Below are experts of layer 3 (counted from 0) of a mixture-of-experts language model. Rows are named router (the router's row for the expert), gate (a neuron's input weights, with its number), up (a neuron's input weights, with its number) and show model dimensions 0-95. Each number is 500 + 25 x the weight over its row's rms, rounded and kept within 0 to 999. Numbers have three digits each.
Before each expert's rows: a language model's description of what the expert responds to; "gets" lists some tokens that make up at least twice as much of what it gets as of all text. This comes from a sample of Wikipedia text that the model never trained on. Tokens count by the router's weight.

# expert 16
Description: Newline tokens ending list items, table rows, paragraphs and headings, such as after Party: Communist Party of India, plus section marks like ===.
gets: "\n", "\n ", "===", " ===", " follow", "|---|---"
router:555511530509528507490489471490504517546470538487454502515494479530468505510495520520496520474475477477521483549534574531447512490514482456559520520517535514505512517508493480482484454480498469510545500478525472515473466485476471503483507530488481496538515523518514484481493514498509510505
gate0:467501495512531555547461489463497461493535491498485521490547523515528541521509440522506494546510510526466510514481489548503490518469491528488517532511505503487501505522502570521499446496513500475526505513468534501496522475465506459496509523525531501501515469541513500501497480504457485500
up0:485514504460444488484509536483481516531488509487480462508456527501492459527505480477503474493503506456548502497534500481511518494510456472520483489529455463500525485496520479482504522494441501494519516501523474485496499511512514572500512549519460483483542527482521492511481460468487516454
gate1:488446466564486503481475521496522522484475511515513475475477500526489482489498480485527532496523477503442504497515477474484483511526497487471527525477545526496470493456462537508482487453526458484494521522499488503513535518445523490489506497467481488432506475512493515529485504484520456475
up1:515497529479533490493522516516470495480496484484486517539541515474477522494499483514460506499487488545515512522465500544509498525485520486478481493571469498525492485478499407469519497494487528503477462495454511478496504505540462513538549495505526531547521509489488520473501488493480538505
gate2:517520472513498453474505536504490466499472489558539505512510459518463490508519503489485495481459536527505505490504470461508543508483545473498476501515536514506519497546515473502512487547523473527494494510505533470525505503523497491507590503511529476539456493490490488520497453472509511506
up2:551505477505493528516503495484502505535471525473540454517545462481456494503523509518486485492488522490541486521474491493493516494493516510480494507478518496509530495553489488516518483535515530502482471521529496530446509498506510489523536481474505542487452482477533431511540480524514562481
gate3:495512509478473471535509469511501488493516507533499467528522488508524489487489467501523503499466506478519525440482512506494464533488526473528510514548537477463484459480492489529450527486429512495498520508538483475513514467538556445511476543488503471478496503528484474504496526501499473498
up3:515477503452515506497468501494486479522499475480498499462506497459448493447524524503483496498483483490481510523513447525520533492468467502544488535472429499516513509484540495501511433505505514484486480539509461516542493540506443546503509496467495508496502515478495537477500490514520514502
gate4:499479498469490523458490519496452501511507479511503515507465480491455491479504454529476521449504537544532526548501460475501514477516503506544474527467464525500464494479513516457518488497518523543513454488512471512526490522522473534491500500533496524554478504497540476498459511517497503528
up4:477459524499474486517510524499475476501482496509503515526476462506480479460529515489516492480529507523501533480507510554474492491512518503519469537516492513472471513478477495572509530559515509553528487474533508520543548492506489553525456498512523535504483514509481504503459496532513540481

# expert 20
Description: Number tokens, mostly digits in table cells, scores, counts and track listings, such as 11, 4, 28, 226 yards.
gets: " 1", " 4", " 3", " 2", " 0", " 6"
router:487544515521470509495513497507528484511538489518524476466513551490469505529533528538468497526513490498525491528488443520506508478523456506574510500542492477526488482480489505505475532476519441483522509536488503525499515506501479543527536503506482523470476542513476539478527510490494522526
gate0:477493492489492514537481488472549483476470486476504455500463527510480506493445473493521457465513461501503499490514505493503493504523499484511470509504460515571475486511484494516513446517483489528515499450529512494554503498502504543508500480459491448482486539518542490498480533533532466497
up0:485538465461492498538505508485509521470518541501488511489548493497510487499498506456517475482521499488551526520500497469475492463503524502523538490495497507515523505550472518505462522497550521447481505497476453518465537475469492489504568521506479541493522484493513442459508495507493474501
gate1:483493522490524494446526499496529480511492500505524498517476482492505506444515526472502511566451487502525523542531457457529494482517472496464512530481492499482502518496483518542489463533517522485505547513511494474471511552502496483497477529519558482479506467503534478505467463488496476462
up1:503484549522472507512488435500519489470433495500490503476540507495503508491513546487487534504504530553504485543513483501499494483521483468552464547506558503542515550482525490508479500510501482495517443488478487487525474468506521511518488489485489520496502532487470488494531482482507540475
gate2:526533471521480523501479499493447495488483457519513476456505533470515523503485458494535505452466489522511486500519522514443454476544491485486515504549507459504533488490514535490472465508515447508531455495532494504480516488463475498505533519459510478509475506506509469498477533486511522479
up2:489474517476485495527488498516580520508479541499512471540508423500483516501504542521506471483547501530516496480468488489540519528515527513490492512493495497517485518487506491525537515521497528500473492476490456520522461467548537529464472483479490499475505512512529500502529472513449523479
gate3:491517475520445558520517479528475503503445530505535521541535489479531491489510475477518519534514521495485492498495496527505465545501496477515505451526542493520499456463515527534466517537427507477484494502532528507505478496510508508506541514513508484488524472526496502490509501491481495446
up3:513497503497560506546512522442552513523495519505513481536501517514464499481480484488494545527511527503506474509466453517520454463540475504522526492544549479525485481514469492534496515485498483493513481537475485475471456499443519519489487541495489512500510497513533515523505477526492514531
gate4:520503462512516509484488492509471485507455520482503501508539483457470485467490538486489501480483495518514518523520443519502544484467464507531530516515534497452507475504468479532447520494475516508455517529481481503515519531527517518560515517466524531506517486500555523487467484490478491538
up4:512526475490496484548499514539512484502511539461519535544521438485518517471504547483487489506502527513461533531524499494505515486521471522526501492530501527479470504512477520512471515482541544529485546508467461541503471498505495545514481474520501547507485531517518495485462466524500460487

# expert 4
Description: Middle pieces of words and names, often right after a c or ic piece, such as coerc-ion, Cric-et-idae, Visc-ount, reconcil-i-ation.
gets: "on", "et", "ist", "in", "le", "her"
router:488514473457441542479492510525550502488550470451482526505521466491495490477450493500494506500508490518480490493490486495476458505503506543518440490514493514528506465519447530479514505482528474482487532475520522452474453524502506490517499543492537483484494508482474518488489525534517504473
gate0:551492480486481460511521508503476489499521500494466514473477511496499502494490467504469529541514496517461519507518499485558514506508518515519553487511518533499499505471523493486499546523513517498502503487464508499481460494425556539568543553514487462479482498469492493494512512460512492507
up0:499480516501491441483487562493457540514506549499469471501483487470488498544513473516511485485538560534512487477484500509460560487495497515514509495501484533494495526508509479496460494519535502511505534469495484469533525509507504538500490508458487469487503491506480492520497543516446486553
gate1:525502502489490542526502490512487545552478510445498503512522502444485504488475485508504516498509483537516531501496484497481458478507493527532508483534524487537457489488452522513498470515482482479497478527517516498443499502486458502473447551468491484477473495531476525449523532512501515463
up1:492480505515466526487451503521491453500467478533526469485501510489524494468534556471496507491535525471491476475531524513498523552493469502467518501496496469484543445472516509464531509492495481525491502480505511524509510439489521507465459473513528529541537476498470502531521519488519484516
gate2:508484488506488521527478543490507497546512486492482507521507485505516443479496498540503428512548492525531499516504472496545471540493515475497471495552496552488491496533470457484489492532492498509473485484528481498494517480542524456501503526505520516492533462510499563527542502470493498494
up2:473531498491511510504504506470523495468502518468528471499476515498533519527499478497501514526485533486511497453487529542498533486520516488457548512512505475491475543513511474527498503469522488484522470536467546497500481503506483497486484539457484477544462544477552474482430522502519460514
gate3:498519469512498514534506500514478533519466530485480545486538516455519531488528541504487498482502496528493526553533486465457446439465535513517463491521540516496498478487496489505509460461503488521520519506530528512451518520506510487516503506474526543530517504509531504453504514509490497467
up3:474492514475465516483518512499546488484525468552502497504453507486469490522468491516500502501438495530536463479463527517522527473482503474473474504513484518507515506458504514480518537488491549522509471464497479493523516490488471559482494473498485461523514460495443487524465468516472476494
gate4:490580477485498506557491511535530529520504526463491508521479520478477551514504486499512521478505478496521506514513504558457496512468498509512483474491515467487484540509467536568498481489477499526478464505513520465509500541506483512505521450521507480470507512512512540531486463483515492519
up4:536474491526509488496469537472523521518493481500499502533539446464494465502467532519518509467497509524518528512480473522492544502516549501507517556507502496487512484547479505483524494510505465492502499494459512525492501484514485459489473474433529553504510501531513480481499498524521540442

# expert 17
Description: Word-internal pieces al and ent, often after v or d, as in eigenvalue, Prudente, undifferentiated, idealised, Bengal, identified.
gets: "al", "ent", "ident", "als", " y", "az"
router:479500518440507507531497505557520456541450504527536508527484517514498483487523563486498495518553456447532518492511508531509508498515500509504496505508493505482517511483486493470502512513502486520503498499512513511499460542464535503530478475517548539527524479474484481475556529528511475516
gate0:489525477498498541519538482471454523545518488533498478538514571483497498508533492475514485522484485465492499501486525493549501521513503527553452448541488490512487528519472487491504528504492471518464531527505496463517490462533504502529505494459502529461513485514483504489506457499497473527
up0:460492513484482473445491501494496552519496478559483527504473553475501536496541489534502479533519489488520498487545483533494449485474509479496453532485529500524528482532528497532516502529490528479515471511462521498500454478500527495531506502531531525476483492522517454458505489499501501511
gate1:501502515529499565496515490510465511485467488506513511510464480521501490492524498484479480517501460537501476507465503463492507530488489517508496479512499508486514491493482500476518491532480469518477489515517533572469486516485524510459544515464520474527586496523507530576500489496506529537
up1:519537474479533497513475478522491476451469491480477490471551544498471512508537505511478473468513476459484560503478470515531492488483528504491529489534528521462468516471458485554509493527486458518497519488499470509467480493529495499487478523467505486509478508472514458465497531495490479465
gate2:521536503509502446511494509469498553508522511565494495477538497517498481492513477506517502519478515494455499502531502544522502491539493505533484486527523490450503494532511484507510479472509500481507483573504508532474498453509508452517489504504492509527516535448548460471482503453482509523
up2:520526435506537465564522503516516543476479501509564493495513495521507506469523500504500517490472533515491519484466509464516502523512481480480497479514530529516486495496518485508534523533490515490489511450523545490460500546517468524479460510492452481472520549477506525493521497470532492505
gate3:526497496484479550546506522456477529519473502490522511478501504518556546493498512494468463552521479474497498521490559502475480472501492484528511551515530497454526520483527472432524546482485532497490488492493481528528492465495509480502497548503506505499482531528491475488516482501504522517
up3:503477511448526509498523482534501474473487466453501487517517501496538467525477508526489503516516525473526527474504548492515493453528526444526495538530498530500554466456493490502467510531478499541542444500505481478481462523492524518482544490473509487511505511509498498488497478507487486457
gate4:449532539488478520520513515444491520471507522493512489492530503481557484504472489510532515513534513501496460472502515498508512526506493504492495495493509466525522463547477506500454489504574502523524449526514506500482464481507519517499516584485451477493511483491512486466481526508486511501
up4:487470512522506527509496500534482454499532489524526510519501480501469508525511514496530502556477468501522447503501449517505524483520506483494511469510480492521509524496502527507507495539455485484494514450465503433487526531509521523506506466587497477488459521493500497516461495517527488541

# expert 15
Description: Word-initial prefixes like ex, dis, con, estab, plus syllables of romanized Asian names and non-Latin script bytes, e.g. Wei-wen, Kagawa-ken.
gets: "-", "i", " ex", "e", " a", " con"
router:482523509505463450517501526504497475491489469494517462449521508542496485494481459499518514530511543512497527465479495497528489482466507511496486485487491462504445464464508530551520503457515520490466523502487517474539464500484542483489505480510505486443530461457524465530498531509488480513
gate0:517519492463496463535484508491491513535478504521462508482504534507467541505484497487513526490467486493518474527462521508483511476467540500520522486468518471485516466508461475486536477491498482480515544501506505481504487515468461461552546553519519485503480529509561466539485471461483483501
up0:467496565507466520510515456494461474528534524518469478520456474542521496542490493491480492510534489476486493494514514492526527530472471490467533475519482484515525529470483509500543509553516480477486512508506474513553514467478477487474526486514484452471511476511493491555507519529501490496
gate1:507462514520488495530498506506461526523450517443521496487513478469495498497507500457535468490481488548521521510431521511475520487484515471521517536498518499526479474493487480528501468483455527507530496542539505476503546532481502457474498481495472488525502525525449494507463482484500512535
up1:509517463468519508509516505498543456505557473527480489519473522524513475494511491521470502505517549438456515489520493463489475488531475522506507460500519529479552508521492486518434517505509481523517472449479476476478492487471493522510487507494551499497545470478536510511502522492511516482
gate2:447503500463481510445506510501484493511497486506506533503501482522540514500481474480504499510504496539516507485539457495457488476477520446501530521467503463490545486471510491502490463538540467509481521496467480501451476511545472484526548528501487493494508460560525491495534482482490517475
up2:521493492505484502539518478506501473514514557517515456510487530485494509507466504527519500497515518522451524487472514521527492533533484531527473434541518483488500515515463476473496509524508534486523478517527503450523507484442539528457454478503504501469507521485489511502464516533485460530
gate3:485498496496513512499551500479507530561491478519505468541531487502539518495533568547438484495481507518526489498537505513516486509491543466502503538497496503531507490493459493503495485548486531464489452500477492473536504499506525499456540501518505534496525503506474490542523509477477502466
up3:527441499485495533505551495499497478495475479486496486499518474516482460502501526471451541496521531509515481513536539514581512523500491485517495521456517475479514499490540500547492466483479504519493520536481488511535495550498481491463512482548529521531504485515514521494550492491497524480
gate4:513521488481503513462504462541577517482488540507527497520510477497503524489505496527478481505473460494485510521498460531489491503489468541493453492508480504473514504463471492487491479502502488495459495483503451501488503495506455505495503487523473492598533476494509492509446510512479517452
up4:495512500457519552478538440487515496497522530465543501524511531503504510500494542569460474501499506514486496523488531521520502519502482509484473532479509545472457492492496464515544494507545464485507487510526497518460504507498518451477487503476514496519471509472470480534471506473472525531

# expert 11
Description: Word-internal pieces like ac, ar, gr, uc, ad in names and words, as in Isaac, rédacteur, progress, Colorado, Purdue.
gets: "ac", "ar", "uc", "gr", "ass", "c"
router:494479516467473516503490539474484505492489543525478483481505487488507509454515511528486472527452479499532462534499461514495546518469517498494541547496468497489460482499485494511481512471493463493445495456521508505539511512475500510499519441506557534532494511495537509513510495509439489509
gate0:512530545479495525476489512529512522527484542512499506490513475537522507532527535498497473489515493549462502486496499463480529557505471494510499507505541525522516521500518490482524464511496486506515483540494459544418519512524478474482499507500538544508505492491508464451473542494531488497
up0:551538483461508514493454538533503506491536546554502531512451492498520503479469482476516477480443487457496427483483534512488528507478480523498492503520483481518507522508519505523483513519534532496475508499518510511487482497442508485510479513519516510501520475477498505563500479473480497478
gate1:504476513528491534520484534524465471543482466532450535509494488539480528485487497518478508479538513547507490482478541507476509498491475469460533499524521507528485471485462509464492514527472505520522526475490484518504524472544506488507539467521471488488454513505496511544508517468474541546
up1:462534529534494474508504493519487479462514549468549500476490476508528480504495542459505484496497511440536558474494481475558473498498490498516478507460512478496550520510545494486514490471502465507455506528490496525499490541498493506500483490494509556510537501526498512454491501496508485472
gate2:518515518531519459537533505473467435501490466527491525433467584498482492482477507508517493514499479456459510528484485527525506482491514491503527482545529510502495506498530517510475477517488479490480501482491499524494490520509471525477505486511505452502541484507554483492505495491446515516
up2:473470502494505472515480498540471463526485484483481528458487549537496456498448490475494541487500482460443510485520485540527510469456524520503514507516494471511490488501494474493528485509471511521516527471492521535480496502495455500475509490495516482480540515473561479506514501456524512552
gate3:494484509467515465495471470515474461518517491528457483498505506488527459532454503536526489550463503518519445523496464477512452491455485507523498516514523502549503456498455520474507483520550490528486526445512509523470495463509515487474523488534466505511493486486499501503499485472520525505
up3:479512487466518500472506438480475477508487462486447491541483491477532488529517498467467473507521499529516480478523451515481492534511499504487491496543515542476482540472501502473475550468545524460517519471496503480496502493529538490473473507478518487476472531472507520475522504469524538471
gate4:497531490485511553500510500501480536518519493543480516515541531483522508488481503457545479494492519514528451481462538538446501491474452486495485498441495524513501544504503525496555500515518504521521455487516481486427481518501471494496492470530528479535492500511477506490518487493510495513
up4:523515520476575493495479511514548474499515518518504515518509507489518498465490525483508531471501471512491506548502512475500480491526495505503530556536490539485467458486496491451437500513490489554496549499540492535535474521539474492511507532495491534513497457488528488496491529505498525483

# expert 31
Description: Participle endings ed and ing and words like by, with, of, such as develop-ing, released, published, located.
gets: " by", "ed", "ing", " with", " of", "ated"
router:520510507482558527468510475515544494517496491507483523497509507522519502527513447513500471475493512499533533456510452498471470488533510509498507504461488504493463532518476517531512501490538517479513464492465507535507507464505540453480554515480543487513497460524513481534500467445501530477
gate0:503524506485520524516521521547463528511499457515437495456471524547503526504509505506474446492483480435471525499522512512531525510474523470523488502490471496485483484507565528557481497504511532517510518534494494484465517523488485504490547514469522496501513518545468490495503486499483511504
up0:477505502495515493529503495515510476510490512493508469506505489520528482461505474528517548441489497544487529516465520456498496526536527478519496503509497486503530482504467476448516501509519461517520493477508429484547516539492480513529491479490507512505520465523508536522580529539518513482
gate1:494475480480498525495539567478454504468500472529502510535499525467544514501504471515498536533497545474463507520531510474464506452476512501465477510447460527467543474535496477537449515489502483531552501496502501520511501502481467492503491495459500489519525483509472490484507494509501507507
up1:504512505491495499501526533477541508496497517504472505528467431467530464522467497466525457476512442542522454524484504488486486512486496522490513449514489484514508502477502473488494460495546515509503428532512507495490483488461471495500490490531455502509499502509453495477536472462479496493
gate2:507463459528467494501518543480482513542501480484476548521502542475520509481485492524483509507530490440489456483484512508499473498522549536485513513509575506497479517506492485536508491523508500508510506478510540472509515500489518491539454484469482450515463514481469541470478521474523481503
up2:566524502464523527475529472480548448483525448464549462478494452505472492491495504525548521510490501498518504528504498499539502503443529501525506505486488508481538487507503501491486503485454501506464466501543521544479490475510511514492504514511470538504478472526523488525521495526489486476
gate3:544505516518486553507506481520469529485519498494520514444499519486518486471486529502500511507506480538538514501468510505486466470557491494522454516532516503465488480479455477541500473470517474469516526505549522511514484527467526483502508473505482516467500432472506479550488501516479505468
up3:503517481516483465499516447508513479478496501499508510503467455502476452534495522476495478497495512490543508491490502436515519511491466455487561533497457532483550545492529518503495494522527489510474513482526487515457493526473481474538471507516503545506502460500515485517482517532450531504
gate4:487515504512467478533484521492548500450498483500494487509515510505526497492491489524505540514545471479505528480512444496523511471463497515485528501507513539474484499478459530528503505461509499438529452484521523506477478455510484480531519477516469535499500533467528519532525486504430519515
up4:507481483495469443482490483486506496511516495454483507509554499497478499499531490510522497491490466546484533502485551522528521535456509532483518509470496503469485458491465483513514518467487541502500494525523497484489448456524491523526534502455455498470484532488526564519498503522493514464

# expert 14
Description: Field names and colons in infobox-style lists, such as Education:, Position:, Conservation status:, Current team, Length:.
gets: ":", " The", " the", "==", " Total", " Born"
router:520473509498466487492502473474478442532512505544510520502497524485531514506483475539511501502541560492468478504502498491457558520537485534495494519500483456484466489527491473515480481514442511539493516486480522466512486497488466516554512504511479481480479488479467516507527457476458480483
gate0:508509519544441533507501571502496501525510506470506521504493526464490506470522473473516474474513526488503473548517478503491475487521492517471518499504514528535462477504517451495530511475495565463485517513518497493514481449479529497511512495487519489490552489559504504510521500442483499502
up0:475504484505514481544467490483441475538476540498489493523508498525452465494502510411528442507465522512473521504527482470508506515488502545502485552525505486513488504506517491512511508494498541516515466485520496497493493467448498524477493459515479490497459475487478531491483486479533481501
gate1:519509534540519503519475482459477507484521518497450513502476512506499536522451461490475514539489504510472527475488504498465470514474512499563489482516501525443522488499525471490501494513500512469498471516509496545491498495447459498508502449520481502501524458489480477506501503531520425532
up1:512494471500467500499489536549474468522497508499532513501526481488530509492495515490493484460516522539503511499522524479532504513496529478482494472542535472513501499461481503525504525522456465524510491441535507491500517482494545478516486567471464516519522568497456504535485522524490538485
gate2:542465446493524488445508483553516476445488560496549498466488561507517493479483511530527459513513503482496505452516465471512486527468497505512490491516482477482519502488452486517472471539511500511482512454479483485457515488520482483459487499499503497505489495499477520472502520481514487502
up2:465540511486541525541503514460512514531532432489461475512515479533495469507508454526481502462481459477521453529450532502510533491495485515510522516483501531488481469523495492497525461489503465479546504492520531491537508498531492482480488507505510460480481518497484518454521488495540504500
gate3:496533555507477509527496522502556490520530491504477544505491494483497459501531547504521489540479490495495527531473479474446490513516487505502473464524499477516512520497490507505518445499463515510494523506556480510477513490518521508453477476534484456471495520448471517458526508481457506492
up3:513463487491465507499505502501486520469484526503528495532524502516457491467497498495512509501515551522496458518502498504465538480480501495529538522487503437514518494487450491522452506516498463509522491490503460466484488541467449508471510502499510463452458453499457515490495460512460503535
gate4:533501501482512468489549478483499471515511496503483504503532451528478525507512538498489524546494513454537481505491482469445502470509545486462481498531509471506544472507516491525546506501476495549505510511513466506520519514491505486465499545518503456504505514467463506474513547454534533508
up4:525487500455491503524542464503457467523498472490457491516521476490464479494507504481473490510487489470538526491507433459489542494523503510489468523470520486486489474487529471496537502507433527493517500516528494501476525507472502509514553507500511490521501528463508492515524512457526530437

# expert 25
Description: Single letters like z, i, k inside or ending foreign names and words, such as Perez, González, Suez, Arizona, Khuli.
gets: "z", "i", "k", "h", "g", "j"
router:481509477537494499510531529508472531463454486457532474504496467474483536481497496472481519515465546519469497507500511533558474481503532515519495532508535521475503499514512499508481510526519538496495524508536481551522480525524506504522438472485479513455475453508509485483544492515500524465
gate0:527491507497556522448518529502536483498496479458488486515469501508512490477534503519449516477507492489481502549482480489518490488490504525520499533542483516516521504525552538491502487515492519477521508471535508484531520492498505484457439473447493453504467490496500501470506487477485574497
up0:531489495491458513531521508428509451466517485516499483479466475498460501554503479509484537471500496502498482488466514488508480497505519506501542526507489498511500446511476484506492494474464508515525465496521540470534511479524548497520497501479483475569485509454505499535490492449532482511
gate1:494472520472512479476548496517511511494516515491469482544564486537467494499452501478489494502475473546504514506460509459496557438503485520536456448466484467485514493468470481510508502501478475521520479517499480526517519507500514478496484537525484502497493536472502511486550476479506521487
up1:509511510460488477467514526502510490481490516517475478496513468516542471514502453479500460485469491487465522505540492535480474454457540520534512499502482447516493496481526510518485484483484485492541430498504479497545524502453538504512462557493516494479521521476536517509539496482511509496
gate2:502483509505476491520494511490508515480528507464487472539509492483494464504419453462496478496459502497516445493509541533505524481482473494501518489492513509505572515533488471494456506512495485495500484476462503496452525513482464473493493528492510464460495550545530477521499515520467507501
up2:534516533451491490512521523440485523481538482491461498533529512527471530509464497482532472505518473494500519474503471506531541528495502480550506525529531532517548488500532474480468458491485529519502517505517497535544497505559503497456457505508470485514497481487482494510505487519522480477
gate3:540511475483488509526496505508520502505481455499490459532516475505541562483485493453471492545488516519490507497491485492459502518482491558528540484510518511500462519475499549465488496486454509546512453522480451483475504464504486523514514537514500548489523516500480484511540488482522477505
up3:506543447508537473491489453477498484513506514478516489495451521488519519533487442532487486502492532442502545548513468495505486510489505471475501510488512503466524481484496484516492487552472509494486502501505548530489458521491526523549520463456534516481506484526516525507482510516510545516
gate4:500485475492554535526519479472503492452523488485467488547495488508516536531512489502476521521528519524508485515530475522572499515515499501516520549528472479484486455476519512486497516516497527519531460518441550437492531505496479454511491532524502514500476479507485511499519490512521510513
up4:491500502533485472515453537505536502572474481485510545438486517506479491461470467483508459485477466513470480485470499504489512495474538454510462480493526494513500518541514505487517497504476511478480513491538461519532467510523526512495487494493530484487527499476521467487462496436491512493

# expert 6
Description: Pipe or dash tokens opening a new line in tables and bullet lists, e.g. a row-initial bar before a year, name or result.
gets: "|", "-", " |", "=", " -", " found"
router:481492497507477538503463505504472472519497494505478511503520440503511484469474532524527445511560503525507477514533483455510476526486501486495489508536493512475508486480563498484488528539464516489519500502561496513540524470540526476528549537467506528469486501512479462500486507502494486509
gate0:470550474486490534514518514543491534463495493495504480517527493526494494539553498491476485521503531476514486487464506477492505504509534534513538509504533510488507478535491510480467510491468506505554495491499480498482494492482461421498541468487466540523530496518507469465538539550500503514
up0:432501501524500512510508480513493487462463490461494519517579456504490514534512456490490486520492535506476474506478504465523516527523531553487529518509557497535507509462501494494460492560487501494505480503527498503515505482501526496451489490523496528496500496520506480498537513535518496553
gate1:494490509512481465516508490467480517526484494524500498513436478552477538485498488518519469510496504524448536524495519461519496514500503491525466486485493491505525511414486510523518468546497525478526479532499543522510506510518506463524494486499523481497558531473457507473516487515457479485
up1:486518477523504480463477511525531492496476486512475500510456496492471520507528522506496515465460501517516467477498496498525493514518459495557486499489496508529521473477485537487516502505509483476523453489457588535494531548491476519508508493448514486514475535518508493492453544496553496504
gate2:492498528473525485507510496493497485471483496512534528472535488492506501523466498467435479506498486543458484538512472496549500529499522483519533492523553476488490486523500504513475496523492440484508501499514494503538482489483500533484509499490551476490491535582495475490439479470475502509
up2:489539521511455505488453500466499488541487491499466524497471507488489546540510508493484520527517508474568482487515514452521503482485487464477468496524490545493514538487475509490509482497545516486531503499464493471435508469534483475525510515494479512521521498452487491512566509509521502513
gate3:526486513478508533471490482526478497461514508515512529533497456498459520510443547542487531472469504488478494483482498493491485569505511531520492536510511472501530510499481493497517428515484518479448464494528469518536481514488465502530501489505471480486489511467467514456487485491506531517
up3:479498472496473507533498503465495509486482501495461487470538533512521518508547430453502482506500529496522526484516547516526471493533501487472493473514480542494492480490550508471524505517488482500522468536495493437468527482495542479501531521534543515526499491480553479522531512515498512504
gate4:512497478477487535473490473495466512485472461497522502518559529507496469500539514490484490459494497483468472480486511449544504452472472506556520495511492508517546505481514536495495465487537494510475460489490494448564462491520519492474476473489502516536497517492488498488480487461486530479
up4:515453488503475493467493475539493489462471492464533508505521537477525506483488508488502531518496478477457464519506513475493472486496490499524531464488480512505494529473510528500480470473503526485446450514508461466546493492515537517471477498501499543509447545477508508508436478465481503478

# expert 3
Description: Mostly species-name endings like -ens, -us in taxonomic lists, plus coordinate slashes, table bars and stems such as includ, rece, commun.
gets: " /", "ens", "a", " at", "ons", "us"
router:474524538534506493507511518499487531474538530484468458524498549523522524519496485490480490483510469479469501456506494503496485466506500499500506483508483494498486527498525507493491521578478505509474488461486530435519535501486468512487481518473522502437516461560503519516500536534488464482
gate0:490507517474476565508481463499478510545535526501505526540514497472458484529542482476456486502472497474518515517504492531459484503568488470534478499497540489452498504504457492489510474522484490502517437524504512492466510500477465541496538503460481515500472491482480482487491510481517491495
up0:507534518524509458512483507526525532466461496499513529443503493523529485479471525544488483489490485463528493488505500484531529535432484533511496517508443488532505474524535487524518481513488507470492535479500511480538466516541522479530472491507478483459548512529517537519498476489488504502
gate1:461492500497485501489531485452499530483464555468469506458500493482514527484526529479505485507475476520514535557505527523491514529488502486469536490503495510532550478500523543500461461489492457534532518524518511477492547524524476502529497523517511516502500506528522512471512478496532564514
up1:484473489507509503483525469460483512514494555470515538440507509487518538497503527483510490479471478497534539538537525532514538508484522475458518483478517518507532524511502517479466459508486442513515507550515533503480529478509502449496524499491520531490479542454519535503499505505528504504
gate2:494486496493507509492506494466543476504515479463481506490481468544453545471528476494506484494505498510528536543469523457519481472524512487489460543476501528548515537524495505492511480528470545487488504475495486498496464504489504478458494464488525478453536475531535495463466493489551500518
up2:478478491489513512488508503471546473476493475467484485502452479544470548449523482480498495502524502510536530528461501462551466481510494511485466540456484529515521517505498515490526476522475536492492517473508488493491468499484514494454510470510552487459506466516542517473476493482541487519
gate3:500474473478434501474499514506486521493504507534512489503511435517473497468499489469493535561478533514537540491482522505470506489481525530494513502518476505512482531480522450462488492451464506501508460501493528492470522479480482465464547503494498538503550470503483496493483498455524488489
up3:530528493548546500525492539511543536500459488436488493498513496523479530507518487524476498487513490485513458468522468489506468514511494513518477531521504471542489460501525520548522487482522539465534490513520476506541523505520501537515495477454485457502483512485496540493535501476479538512
gate4:490522521523475512464476511522515496499520531529520465516529516506511539529480471511508552459485501477499530495514506467443495496505506547493519500534533476535478485531466462583479507505517532498492486509455496503475518517477519474518512460493488497526520488507477495508482517428495502476
up4:534478474515516459521482522520550499532502515505542483544492495518477515475508522468527519492507498493533487466473508542468487491505531514483489496501464474511483543496465480543453529504523513492457506469469467499475513508460490452496513461499488466470457485510465471501534506480528531471

# expert 8
Description: Short word-internal pieces completing common words after an opening fragment, as in h-aul-ed, demon-st-rated, ab-le, be-ad-s, se-at.
gets: "at", "ad", "st", "t", "sh", "th"
router:509515464530481497502552451478455478484469494494468525495490452468495460508500500518491494506505514521507462505480506504520481502532460510508498516514555495525476503516474492502542557486548528514523518463509492482510501469498509465451505474521560469490480504480511513512524457481515505552
gate0:506497486491514521503541490408507474481469510513456518503531526494507493515484515543491521507511469509522491529491452526506513458498439482495479496506490479509538469526493460508478473464486490495498492495466542475482504465476475503477486453489477538502513479523490504503512464546474526536
up0:498515483507529524496479522557474531498517515510527466488512476467473487469517443469495522521486524512483474490493514501489475517485552512478507536494498466454490480460512572528477509499519476468500475519455484518516521515501498497492517556505457481534482509455534489508510527469506468492
gate1:491500476486508491506547507511462480494473465469479523513489492535499532509527453523508534510477516516525513479497527504474503506445498486499522478501465476514484519529530522520460537548515507496516540501557512494516510509489541490458464518475464469444510500471500535493494495485554544486
up1:484529515490517478506457480492549534524512512471543508514549505473485490531490509488506497507467504491453472514555486516474516473519518505549486497530458474490539504532485479457522439463511500507466482512465455509504476482522510514507464514489502533487462500475513488487527506458531489477
gate2:486493518487492510528514517473529505503481464511459499464490494518464464451477486526490466495505525518492515532490493479485522474520479483538488540529502519497493503478459417493520515467451536536456490512494461441492480520469495479511515517485555528484487537498487519498487500523490479513
up2:467494520494523526510486458515483519487492537514542520508546492469544511501505479458470537502448495495490517493502477507538468466489514482492512494475495521530512522469550494526493474527517520519485524496531495542522515562487539562512524478465483476517514485511545516455501520517492506498
gate3:524482432503526508512507474478462481491497489496522488497509483521478496515485544483526485543564542529527519517491491520501491473502450507544532468524486505547485485478508531530514531500501479507510495513545458507476524502490487430474525485478456514500505486505495481503503540486477506459
up3:474513468512472500504525522512464486480484471506521457517505502488457483527489492528490491550530484486505543522493502548534517473499459499508550455519468508450462483506521523549501493487475455503519509463520505490438477511501487480480474456509450516501507502491511454506476522508492500518
gate4:500527473467503517506507505500499466523485493484501536548490492509507524518487476470545514507515535502490512518487478488469499500528494495520509505547508505512501510482514522493517556501531484535512502509546474499468531490463478457514494440517487535559501535555513519514509461453552453485
up4:511490493539543501463458505512551495508508515494520479493525515473503481504492503531479451501492466495542546491531497554479495488484464463496507480497472497515483540543472474521494475513515503474527509472489512488500478505491539488483539516479519467468500440456482517459504503476456539480